{"n_experts": 96, "experts_per_token": 2, "d_expert": 64, "activation": "swiglu", "router_score": "sigmoid", "vocab_size": 8519, "norm": "rmsnorm", "norm_eps": 1e-05, "tie_embeddings": true, "beta1": 0.9, "grad_clip": 1.0, "steps": 5108}
Below are experts of layer 7 (counted from 0) of a mixture-of-experts language model. Rows are named router (the router's row for the expert), gate (a neuron's input weights, with its number), up (a neuron's input weights, with its number), down (a neuron's output weights, with its number) and show model dimensions 0-95. Each number is 128 + 32 x the weight over its row's rms, rounded and kept within 0 to 255. Numbers have three digits each.
After each expert's rows: a language model's description of what the expert responds to; "comes before" lists some tokens at least twice as common just after its tokens as in all text. This comes from a sample of Wikipedia text that the model never trained on. Tokens count by the router's weight.

# expert 14
router:120109158169144156134145073157088146134158117171148119141077193117114086085138132167119123131095144128154090156104190092136170180156115108089106119172103098086091097143107139138140097069156126185151113120128115075082118146151058122123115160122173143143184175141133077132177032123156098109
gate10:089152074172070076183107126121160114118087151110163165070078094086070125104128145139103184119159137150099067089105137113142148154115110134094127085152148130110154082155128138114077165120123112145143087190090164117102165149164099119162147151083125093198167168117111158150086120139067095140
up10:123124135118163061105102129197115140205129157063127167093145089150152129146079143136070078158118124139168164169190188115148136163162123133088129102164220146122138166162075109087145108092135113134109110136113111141148155121140152087119098108146148149078090090090121157157072146143130105085
down10:170151127142056117157134116140091047131130153111141170125160123171128128113130153166125087166083110131131111048102121101132142122144160120102127077078153175118143186112128131161118114141121089142068083188164129183155144138135180127080062161125110164152102156129143137153057076107094147179
gate11:160122146161178153192156169181125144133126147063133072153135140125129105082118169165118096175117131120157114148165125112081109177117116159037151120143128106145140074195144120140131152078158106123073070101133140122143098106142071113109105108088216141134134200110126156100127111131129137077
up11:128117153191162094079114140066164177098186108153141137150177081140160109161138149123177202120138091141162165158112125134152113177109136115120160151126166144180075144084125117088143099174168147182104129083104174109157109134193061127065157111097140151182098130123100116118096131156141119130
down11:101158155134142150147167122117092147111108088065126113107080128093112114117129094148105130079147131173168067104160143079159094126084121093188101109108134162168114120196130135112089098143113154144082074124110118082168117164099181175102121124207072130077142166146060140126096093131078161138
Short mid-word fragments. Short vowel-consonant fragments inside or ending words and names, like et, ot, ut, ous, ent, as in Tagetes, nutrition, Yousaf.
comes before: ", ", ". ", "ting ", "e ", "ter", "\" "

# expert 36
router:104112119170155103137185081140133234188133080135174093146094129171131123127120151179142109120106084116085074150084113151149145142158129093038133041102108116105110133105161128161146092125122112153168124143130099131136090174110094191098123135105135119092139116082175076133123092112131112147
gate15:095176112139152140081132089162117120147108131091115130174118087208173099168140171167147104057147179103155147149119153148145134130156111142105093092110098127093153124116158122044039206153078091164149176145119128122089107120108159143129120092094155114181113108136178154184122130120124137147
up15:127100124142123082146121175134116142137143171067200110124152129139111168094120115088153090134113162158119102069102130119126182160174116133155121121129087166168166103119178169053178135217145098168163159116142181124107139097129117112137118144176116139146179067126065147132162159145106060146
down15:052097138148176133089119103109139148139153177165097127154149124134171122168125173105101167156132122075146165160180113151143108093068096087103149125161162173175156114128097202102143103074115145132089117166120128148113117122070104114147138193141117117186124231101141128085167139143133126158
gate16:142102116190092098142121158126162087105127158147151135188176098155185144140100183105125089126110059176112101107162080133136078095104126117081171104158141130136139092151093081149146128096138080130109164095128143136125136179157102190064129129113130154150120124133092111168201078083072161168
up16:129156125081160158074123110195083125156138070155131101174167129107123190149159113146170067151163140065176092108146102107161107106163113179124127151135125089113132148086141115149099151172104138127158136147202169121139135143143131095075097146109170158147119207128223101110093126126137112122
down16:183083147086160124134104122177073130133144098113078160072089116066124102139132087168090104088081115131126076143163124125150129118137138128078151150086124086161148187139130160139115141121134188129140133190153041142143169160159116149116147171180122125093115186145124107129100166149148042148
Numbers in tables. Digit tokens in tables, scores, statistics and dates, often after a pipe or semicolon, such as 11, 13|6, 4–1, 72'.
comes before: ".", "–", ",", "; ", ":", ", "

# expert 39
router:137162131151138071167200111215146159176155117130112123118099165156139136138125128164093116153097125127086088084098216129138102124120154131113131077096080135116105123121097164097120103131166111104125112156188109156081109149138107153130059152072155174133192121092123082141108104062141071129
gate10:131116137153147114142130136153161165135053132124096130104173118077142117131149068164095100113145096075166122161114115109098159138134128162031128141216198127139077104182164130146119108178161079102128127095146153142128102133146102124156089149126174167148191137076105105120086153076097088125
up10:109158130190107143134167084111078102099126084168122114082131113149126121133129135144135072142099216131090083127086149118099101079186123117100084131145098176223115133137152123072135138099116155098132166096145179091132131145101172169064151143122068151055103119103169110100122120139146148135
down10:131157115095206184103137143152129110148180082092145146176119150103134192154122139126098094193114116132112093079117145103114089131149118055155093061094117136146132114110144116073126124168163106167115096148122110129106132151100116157150120165193114070092057122184140113097149200156138157102
gate11:116157141115169103193203130146104184152156214148188107106168130159178146116121106108103116143174109127131098124071190051085163090132158156125170098148098128148123063108154141139154138112136080122134140133165175098091176114106116149152096169161115162131172110142161163125079116115135108147
up11:124138126122093079054149129115129121051103174169147111169147121116165153072112167133101188076131119170171144157131105144110080095128161118105166092111115124152153124129141138143102121189144121120086160046114164117092137084119116118150093181236117108139130181120143168084137122157141100112
down11:128140090150161159141131135111123098158060142170148103153119077106116157132165165130133162154090132116097122127160168179079105115148090126136140162168142189124123087045111112090159120115129143220172113152152119142144135122089143124156143099088078065172142173041141107126142201113140141144
Table cell separators. Pipe characters and dash separator rows in wiki tables, mostly the closing pipe of a row, plus == and === heading markers.
comes before: "\n", "\n\n", "|", "|---|---|---|---|---|---|", "|---|---|---|---", "|---|---|---|---|---|"

# expert 4
router:087169118167114083147139049149155144184173082099158115157080165214116124174106115145067124109081091105106099113151139139136160111184150096108145105119116149104140123172128123123132099163134124160160069133114118117126075144140075172053098124092134170169110106133150090077151074130111114107
gate1:164163165160126099138164112104127155139178135112077166113060123106102097137081151121105121123091150145054127163123095092160166067145159107113153168085146142176142083088169145182135123095157097113154091088201114104082133161147158142112189178121137169135103105083110149130141172158165129076
up1:145125156142113110107149163081133162135150064067084157089084152173090132152143119048126141102150182136152085124172155104142125150122168115106065131130149137055134174113171137135121117148227135105152107123090115156137101131164065129177155100107074139154148104107138094089151133115106101071
down1:113094150054135103174177103049089064093126124141179092169149141114111160163133177133181130107062172107118132131142122119131105110127155072133140103097180130136178189131105166086148108106150134093139149104125134170170101148134092073190140088158122079074098137164091133113116142148161119119
gate2:104151157185153096157116074223160176174148130070118124134167066163155085178129131109101147043124192119092115103134128152106143143182121132085156085151114133143090106137069120151114154156122125205178113140102145131164097106118082137094140095144117115095110116140103124130097094169143133107
up2:115195111166144099193109144175163178066113127164134170106158157170084108159109125134119136088174067109143147120095142074118056151148115121110119128103163165118093131126164133168109092100142154120049084145139173160126180126134163158117142104120131077150108196141117161092081121101174168123
down2:117133093122073121091191163048173154113163136162076155121142191152128107150114110109076146154104101118176157147139101193105096140110075200133130111117124097063170132096147115127137196140084171134178131136167110132083119161117075085139106194111109136132165132132158135138111132168100134100
Word starts, year digits. Word-opening pieces like dep, des, res, pur (departments, deposited, deputy), plus final digits of years in date ranges (201-4, 1868–188-2).
comes before: "–", ") ", ")", "artment", ".", "; "

# expert 35
router:062111148163106110125165090158103201183158105091167113170103092145121106143137090134058137145081107103117085133134180096144128104172176141086145093151125109076107112146155156181146080087125085142147123123145138098100125142120085154138137140075142176133108162036139081168125083093107118157
gate10:112110168107159110133136137131095160149130124087206204131139195078131112081157130028104103144153103122129126137135098137083114157195150092156080108151171132145117164122141077096115116130092157080169113077164172146139179135218124109117111150134131105154135122123110156113138104143158140069
up10:100108120128187130148168130139111122159067120143166086110102143110128135077127153183050117156166201135088141125081130132119139137150074102178082171109112138095077106131124184097120129154141170124125180082094149132091120078167102126153057176131080072142132114130107116134076166113135184137
down10:059158143090102137131165169127188132104109125116091116104151126156125107173166128159135118124122093153238101126189164157075130152075117183166147160111111106173181169135113132159081155098137122159120095154101104082112139145129119152141133130100111092111161168134096043089133085130096139075
gate11:165152144195157084118150099137137177164092126142133096087100160162129158154144150165132051117153159085079099152123168136188095132140116107098152141125109126060155081115116166123158160131139111097124167177026122154151099128094089100134147148118167116146069119124127058124154153133107123192
up11:188196127097174099127105088118164111114129156105119132126150169097145041130124132187202133153164109099102092134133168107149202136151121102166066129091106182138188169131093131177151143105094132131149116126140159139147134124197096117118094144187156152149121131177147075092162140135093105118
down11:146113149119086176157140114043136198126140174149166179127103096097125124208124097088116150146122153114129104126164115132148113178109176190166112165086066161088152137126155117106145139093071155102080145198102105147117135132110123152154123142159097148097112106086071120143088089105117166079
Year and month starts. First digits of years (201, 199, 189) after dates, parentheses or "in", plus month names, as in March 21, 1896.
comes before: "0", "5", "9", "6", "4", "3"

# expert 26
router:144128136175106094124175103180120150201172074139153101153058159147142097118154163134047129153091120113116086122110208163123145117152175121119107079112123171101075089145091192109103085119159105166175100150125131125108113133154130123127111127119140139155168129112196142139053113171161094125
gate20:141147136168134189087119113103189172096156200124118137110132132178132156156124086079099137142116176066101105111117185137181078117131149117134127159115159164094084090073133079155119133167149113116153122192135148156102148073121073085167158138127176130127092150204129140117075119117148081136
up20:161090132179114162141135154092138151132150144120128127134136140117161109084100074107160125120124125091157130162080098111167058126187177151076234153124126126150093116104128071124104115119138088135148120107143081167170102081121178100112173162105072151136150155070163150158166122190152077115
down20:157159157118126117110089129123152152149147161148067120154065179132118184102069143117080066187114155126143149127128118129091157119134148047141067149175105141142141146157180124101079146061122172126149114137110135163130108096161139092105144132100178074147111142102067092114144186138111134199
gate21:114098119112137064104142130115144162149126173080147162069123121127162112127099146128116126080149160154137072107102086130191117103137117173216120126100061144084114144151137163151135046154151151131123169096141182167116165098194125164129140085132108093116122200147169103094070128087148126125
up21:162096152106211097120170152138059116115090128110107159101107106116129156143078103141141100133142153084104135133162126128146115123131164115158101103099177104098143127110088128195137110049142120153101141088201101152167153170065076068132122116140136118099071107143105092084139070153115192148
down21:121074134100103133128112078065163140093105132123127105077120115150147143115106142109074125181141146139197154092162096116098182083148162079176101123044147141106111144146122133140083137081131114163171093132131111091152116119136147072082121162144076101156076123077166141130072092137125046133
Section headings and breaks. Paragraph breaks and the equals signs opening section headings like == Club career ==, == See also ==, === subsections.
comes before: "\n", "= ", "==", "\n\n", "===", "== "

# expert 27
router:121160134142095084134163088165140138162099116108138121173090146176153106183123064129095066146080075152169095067119146133174122153191171152088101087146094163086071138097121140154123134145150134160121112141146149095065106117141095118089121210096121105104195124105141080153133140136168139102
gate5:089103131161107100196131172127219104102092116090141097102191115146114108148133070078114148122145112080175116086142128171130173118176093156122126137144101139175067132136143131104125099088128127065115134144143189108135100132110091156107064144123149112098069173142185136152130090196130143152
up5:128138152112129100091142128157181189103179111181106176094147102082102142132107136136141144140152090189154128107135064204110120113180150149145104149140098119150120131113073164149163141136115116092141181160108176099087159125117142123143095114085141113161179207104095148056165119113205131161
down5:111120122126113129050129082075114099141091149105080132078150157132135138094155152165202136109117126134133171169123103090165095108085177074101181096093130199201118097092124125108068146129129136187147081138093102157163110179108075114144080120112120124142111172115138147154080092129120089124
gate6:114108104103101111137099106100175132163174143127049147136165124162111174145138142136092128120077071135116112094165068158128117129158191127158083127104090152132139132073057077086117084149143125147204166173155136123156169147091112136170153135141135123102135143076161147119122108146146042187
up6:089153172116137166140109158124109170118138140123094117132121180060121107124130160070180153085132166059079112113109156106123163153103068160155128105118179128070140123150131144176087166122083142137126145201158157112147120107150063149061138104167123076161087144176131123108134102072139182139
down6:127108114129172127166167100135141066120124132133141184139159125100127141159141162153142144134126101132117169151081115108169117057104163150115109159088128149081216156096204164097108163124140118130150081068123117157140129163140140096118171083130124157086134142101113167099100063097069164217
Copula and linking verbs. Forms of be and similar linking verbs after a subject pronoun or which, mainly was and is, also were, been, became, remained.
comes before: "a ", "also ", "not ", "the ", "known ", "an "

# expert 34
router:108120157143154053092095080174126180221152106168176099136052105170145065121168127125146102165099074114116140158147148131112096104117169073057143101118086112059160160137150132120125143124151107137163097100144145117103088166124160139157075148096124145104145158097140100156132110132131120080
gate0:175128108118128130130150110131153166148128150115150173133080120161146062127151122196185153152110055138115168103144149108049207117147191105085150160145170173175137082220167122147113165163159101167150127119180115138133106139114145102161139142165151171162142151130114119115125096122113089158
up0:118104148098127090121145120148133139107126085114204153156030143137118111111141153037164073119122154138125105105127142093107154140098150141142148117092159134182110122153168088103124144097099162108101094056095148147154108132192115144078136134191177104110099060114089095101194122104121154099
down0:103139179135182115136120103139125139140113103176148152126144138148182199094154137129118089143129155166131179154148094129168193093084094158133138084158093099077137119133132163151106147172158144087139158109089086114081218163144097081159126153135128173232158122100125126153156144171117158153
gate1:131143094197168147058128143092120141145097181127151093099103144161174118175129157163155131080144141169114124153117148166118175084102104111142115099213123127084123187145105111176082110108163122159076136063172162116070125109119098113134144179124152162154162137105168105134135078174086153096
up1:100185112097133087181198104121080055106133127089103136148137125110106100096168147109130172143075124147165128072175135064165149123102131075135119123065131137138146151106131131152099161123182166127161112180101111125156166131156118101074121041129129108041120092146137124166161141111125151142
down1:085145133150121133156121100154120135128144150151162109157097155108095104188062145103163044089118133096194179109148226136084087122118132126129173112168122175141077157115109099164104152131156117116080093030109138148119174140111155163146102151095120162087098105138149126142139111146135182132
Pieces al, ar, ol. Mid-word and word-ending pieces al, ar, ol, ex, often adjective suffixes or word starts, as in soci-al, etern-al-ized, ar-ise, Kar-ol-ina.
comes before: ", ", "-", "\n\n", "ized ", ". ", "coh"

# expert 55
router:157165138141160108148155137129168141196159102132111101141063117136152090107162115142130071167114082121126120159128164155127145109136177115113160105172074095130095103122093182073141138126166115151134110149224077056103040146137101135098089178121141149170128123146184102117123103088137125088
gate1:154141122112116082139148129128109125135089088150107091129117094145113106109133080143087156090095160158096117142118128126094125153144127068144082158102034041081095143122115191140159116104110105147123132170114071120148116152143124073125134176103149179179092167116209090096130149050106137100
up1:103143084174159186138101114075084117099108118082111102126097138128118147089151135165152094154121063117167118150133084109133165170150166157066042161042142132157097174111124158138079108100113074176084108131074094099137093096168119133133106164159114086151119097127117150085156117126151156127
down1:132123164096130186161116175118160103164127082185124137092118136103080116108115105133138180133106061127133128174150103145135082150128153095185149153087085110158164097186127125114200058135120195080114167172156131168093159089125111122134150118120091057151138082183163129139137156143096152114
gate2:152118105150110140115145070168130158172110111047141168144103106118104154114138090122123097125087154162110155131064174107196139175171186123141144197155074086072068094128155165079145158126181149090115080128086110101108085123128116091160147112103156158138148093171128165113146134116104146170
up2:142137134129128126135085156089115153149117104215130154131138111106133108143113031130117114119112143101074106097113104166109064157137117070143092099079117095062106162162185084117145177066094080122145168143129183126106135134072165118166078162126148109149138143117161161123122193117126174097
down2:076175076176159147138058128082136198146104118153167142063174205096125131147141104116124162129079125121152110131124107124099146131160171147118084186125042097118108135104136151134055145096098170152195145118092143120136183113139130101098117128106143124177109137099122155080103088125121105142
Word-final name pieces. Ending fragments of surnames and foreign words, especially er, z, us, ich, mann: Vinciguerra, Palermo, Püngeler, chloride.
comes before: ", ", "'", ": ", "\n", ". ", "i "

# expert 49
router:109111150188110120119172083170104127197162128156122099188095149142110097113133155185110189151071090099130115128163161156102190114134100130084136048164055147145132133125158183109163104121119123154105115129094093139141094160143120174126106159076149129154167150098135097119082091105161061141
gate10:121080131113143149126083095170156195145125087188193081202148154132128166087115147122123153106077137105096079123111167118106158070107112143153169118097073115125106133129098076113112101196088108116079153096092127162127140123113113142163102123137201141135068098125129127078111133142192090155
up10:113126132087160150141127173129153134126153115158118104138175163139148143123135117178195078076115109134157139167116160102111093111106081172106134123095137128066145204156127126165121130102134063158113173141170152077189124140069137161179127109063079115166140178107171141187124130153183155171
down10:135175100056073118051100150111147104139177157157115113130107132080159123129159101102140145171163091177142121057138157181109082114159102121092158108185056112103166149160098129140152145121190135103102129117117103131139149112100169139186139116115080153143148099064148161089081130157153097161
gate11:145119136183221121103206145119161085160176097112100114097113105116104157075138176089100157168127140108136097119086130115129140119125122148176161095169099058130130183128090146117142146146124104115148118111162142176127148092142143098084185120099051112132137129095141146153151080144211122077
up11:134142067130109135111131154108146092101145154157157100099148088155086198163122037139098175086099086129131189163091091133133157152110069125108143122166121147158157154116083162125155094084138127091168120146142083145098117143161142099168115131130131129179091132071147107213151082124167097075
down11:109158202135114134154100111122136076167178114119121099174094105116186097110126174156130147166089188137187144157173166156168113111116151131135087165092075107094168135128127181135086105121069107148120133175064103138166151134144120119155116149141084138115091100183144187155052117116123165161
Of and linking prepositions. Prepositions linking two noun phrases, overwhelmingly of, also for, among, between: War of the Ring, Hall of Fame, Award for Best.
comes before: "the ", "his ", "a ", "their ", "its ", "this "

# expert 5
router:122078126133144128184088144166097136187131110164116112118057193137146113157135100119056133100078122094105097090127139134126134151151123073076134113132097079090114191126106136129136126138096103147127115151144164137158079170166095176123088138087153143120211135096187096113098067124188094107
gate0:124191149085096091206145073141159115110156124111107179088159162135153154116117093126084113123071120118132145166157197130128154157182136086070140146142065093116095079107132098123124094104178123126097149146138127115131110109099134124093197138073108120178156095129153182162101171099161175089
up0:112144130145149098116099104108170116090121088118175073161155151145089127164117157150103052117185108122121164122129129126078155204091092124174103131178115093127173087152084155158081111087105140104154134124115087100109201084073112200135067098096154126108116132129152077158118111124102159092
down0:128113142104171065073069136142153089134119077159096168174123076144145172057128103098127171159119082132177108185117134159076093186131135131107147121109081047096095115136195062103117162143131136109131131139109109171107132094082088166126082095104106119102128102165144138132139097113127158126
gate1:148115128146141118139118196143151114103115133136151165141075149154181117117141089128145119104136136160093158106144122119133148121169073099170145124097074137074229146126163095134152110164157095174125099091209055089177098135138079165109080137145080157194149125131153112118155116116138067156
up1:091118117052139181130172112135161150186108131177100141149183151149086136166152070099158110105136169102153108124107152080066170162102152138149109112083109091108127140120083110143163134153183142109066090108145116074139092137133106133113072133109131147137089059124134078087133187096135104187
down1:143178166135110149144071192154153111092164146127128104139095114083148063152174124122112066108114109145105109118115107134109206153144131165172083100181154093126153160133120052146144099148104145138085116148139050160193149106131106175132090097130182124112145178109130175112077106140164116160
Mid-word c/t pieces. Word-internal pieces with c or t such as ic, tic, ent, rec, sec, dec, as in suicide, Participated, entrepreneur; also final year digits.
comes before: ", ", ") ", ")", "|", "k ", "), "

# expert 0
router:137112170158126130185169112161136202156156109158165132153075155181109119077170162159071133113093082118101141142035130153161124141144136139108158126139083181143143101146091135130129092138159074121115125112145103107142138202096088151101121203152130151145133116106144101140116067068182096133
gate3:152112126085135097064064145211123105093085135119178141116088158181119145039136128106103116120132119204129125111098128076131138089144179123115128130157072127107163070113147150161140154148159089067164159125120117124187160176126120143115156153098120161123086120173142086141141071114169130140
up3:096135130123155170118165171087113179155142170112148200130109175155138186127133178131071086100144090106114182098121118138084073149201156083201097099156122146143127126166121163161151140126153060168152124167174134111139119182138075110170114130147140126140134176119147137148152117131084193131
down3:144128144093065129160096093179135142136079120118121141109186122109137179105169118099116106094166094099120112127098104116164078087163066153158116126148150136139081171139156091113123136164129158127202098119161090168092153148155101100129164110155151021126136164086056098152089135122072148138
gate4:136178144115130130105078125142121093152130057173123172147140148183140137078150165173135113103158180095114130115152147143103069126103103171080196154100126159122116083103084065151095109120213085137155121130130172109125108137195102076151187095138150177143148106099157099097130121098102102152
up4:123149139120142147170112186123141097148128201116144095087087105165155153120120073098119099184152119113115166148136071127170106099155103110129132100102077210110133089134124160129177060199126083125122176165128116140155157124094113108134135094189110085092070081120106120110087100083106171149
down4:141089158135121161184145085133142020180098120100122140130150115157087114183184162087134159153127132127094165158120126132112121110191136117149084164107077169161104153178151138135187123110134102091132180081089126156107127117085143141195162127097143102143137129144097177167092135196169118113
Word-final vowel endings. Short word-ending pieces, often ending in e or o, that finish a word before punctuation, such as Her|e, fortun|e, studi|o, Briss|ette.
comes before: ", ", ". ", "-", "\" ", ".", "\n"

# expert 58
router:066158131166099100078108109147089158166141085128195106123081158122105060128122101171075146122094125108116091099099142144163151091126154132032180086119084126079120121147135122111136155088121069135125133144128146098112106138154126178065091127155172120107144156124132127108181035115149137110
gate20:136102157110123162090137062124061111099114133175186117115131119133118143147119063111156111082161105082167088102117117147163089132117174096142113114126101167135128143138074114106156066132177098073102128096120156162123159074182111136126136116157103192120192076049110110155075130121082151142
up20:084128070172109141079117103080137145108056122144147203118034119102120132123148118149134096131057181119132149173108097149169171156127098093131125129121113143142080140128112060138139104173103104128152093124094198127131150128122107164139158076179104145072096148080139138138126116073161092118
down20:112187118103141149094187088174127144138150187110132120097173182193103111184149141153105109157133167129108151160166052099158091132142146105087171111105176107136145155063126088160120092090101153107213143101099178128191115139110103113147135164096133141091122151152164117155117135120115130193
gate21:114150110126150136115129067166132092127133105129163121119093144131094106196109161166107085098129110173077129138116137141108076092124106138131158155162097157103208146165093179151132079191111109163190134116126147168052175109104148116182043107147127138103157108143181158081139090153143113103
up21:129087124113125114134132190097061186152103156098121127119094106175126161146149114078123077168160120105138118112133144182131114122112136117184074155100129134128103114164095061169121112125118132120188093111084124080081148192185149144067172084124076137135138106068091066130103113119159162093
down21:141138146165152152130151129115215175103173106144100115111163134120084081179145129129106160081140101161166096146157149113128122165111175160124154105116138138144143098150149121156078169115073039163083077157142117065132099121099142099129081126142174176106139164114097080142091132112059067102
Sentence boundaries. Period-plus-space and paragraph breaks ending sentences or headings, where a new sentence like "The", "He" or "In" follows.
comes before: "The ", "In ", "He ", "It ", "==", "On "

# expert 54
router:117144073177117114159125057175109158156134120173131091142066107152139091154098104163120097182083124176164136100104124164145126123105124090080181123100062138098118114145130163098113102090144112159112133175215153083128118181098085120141183163087161182109134144084142101155094096116158132130
gate21:106095116162147144070142102164139181139128166194114163045122133158178080182135134165150095111099097148185163129098088155173110102128131130076137140135095142145110099138109099038100070172162123185177144095119167086137122136087141085104148105076119123097108122114125103159139113136112174107
up21:126123077164080150124164228113133079099168107100081101125133195111120134106079143181180144120117105094184126118107090168118106181104185137094127156135102118091141135135198105131155117125121124137117098079137143186133113070111149138099082121164201094148124170123139103101152123164123131080
down21:136145174146148137139088134174137116118109187099158125148082088125098128192159116130079111104128118150110187079157109132098115155146145161120181116091090183115090096162146161134127133128126169093122166021130118090120140164100123148132175083093161134107141093184156091152084146180127045134
gate22:121152106158121112056099062141151133100116129184133110137125176136162121109172069106058097093106113156177128079093101173142140111080145088098098094132077139131146137127197101065124163128145098100125118134147139134154108166111081127221100077123135159162126071113079093127107094117115114103
up22:141147138163096104149112186141190140168143134129129165135135155166107098102174145145157137181192085106153161136174127073120104093151106074191136098106212153135136074152175136125051078173104145177129118145101129155146141091144079148119109129132140078128109158153172154072096140126136108084
down22:132106124154149164110164113176209141112186128135203096143120123151125118154174105138127141174159192163140141151107098103117164085138138074142131087102129148114119164135054072087110137147096145120103115127107154164134071128139176178139160166097150159189083091139122061115177118145106188139
Mid-word pieces m, th. Short pieces like m, th, el, all inside words and names: betro|th|al, Ol|m|sted, gro|w|th, Hol|m|berg, all|iances.
comes before: ", ", ". ", ".", "-", "ic ", "ing"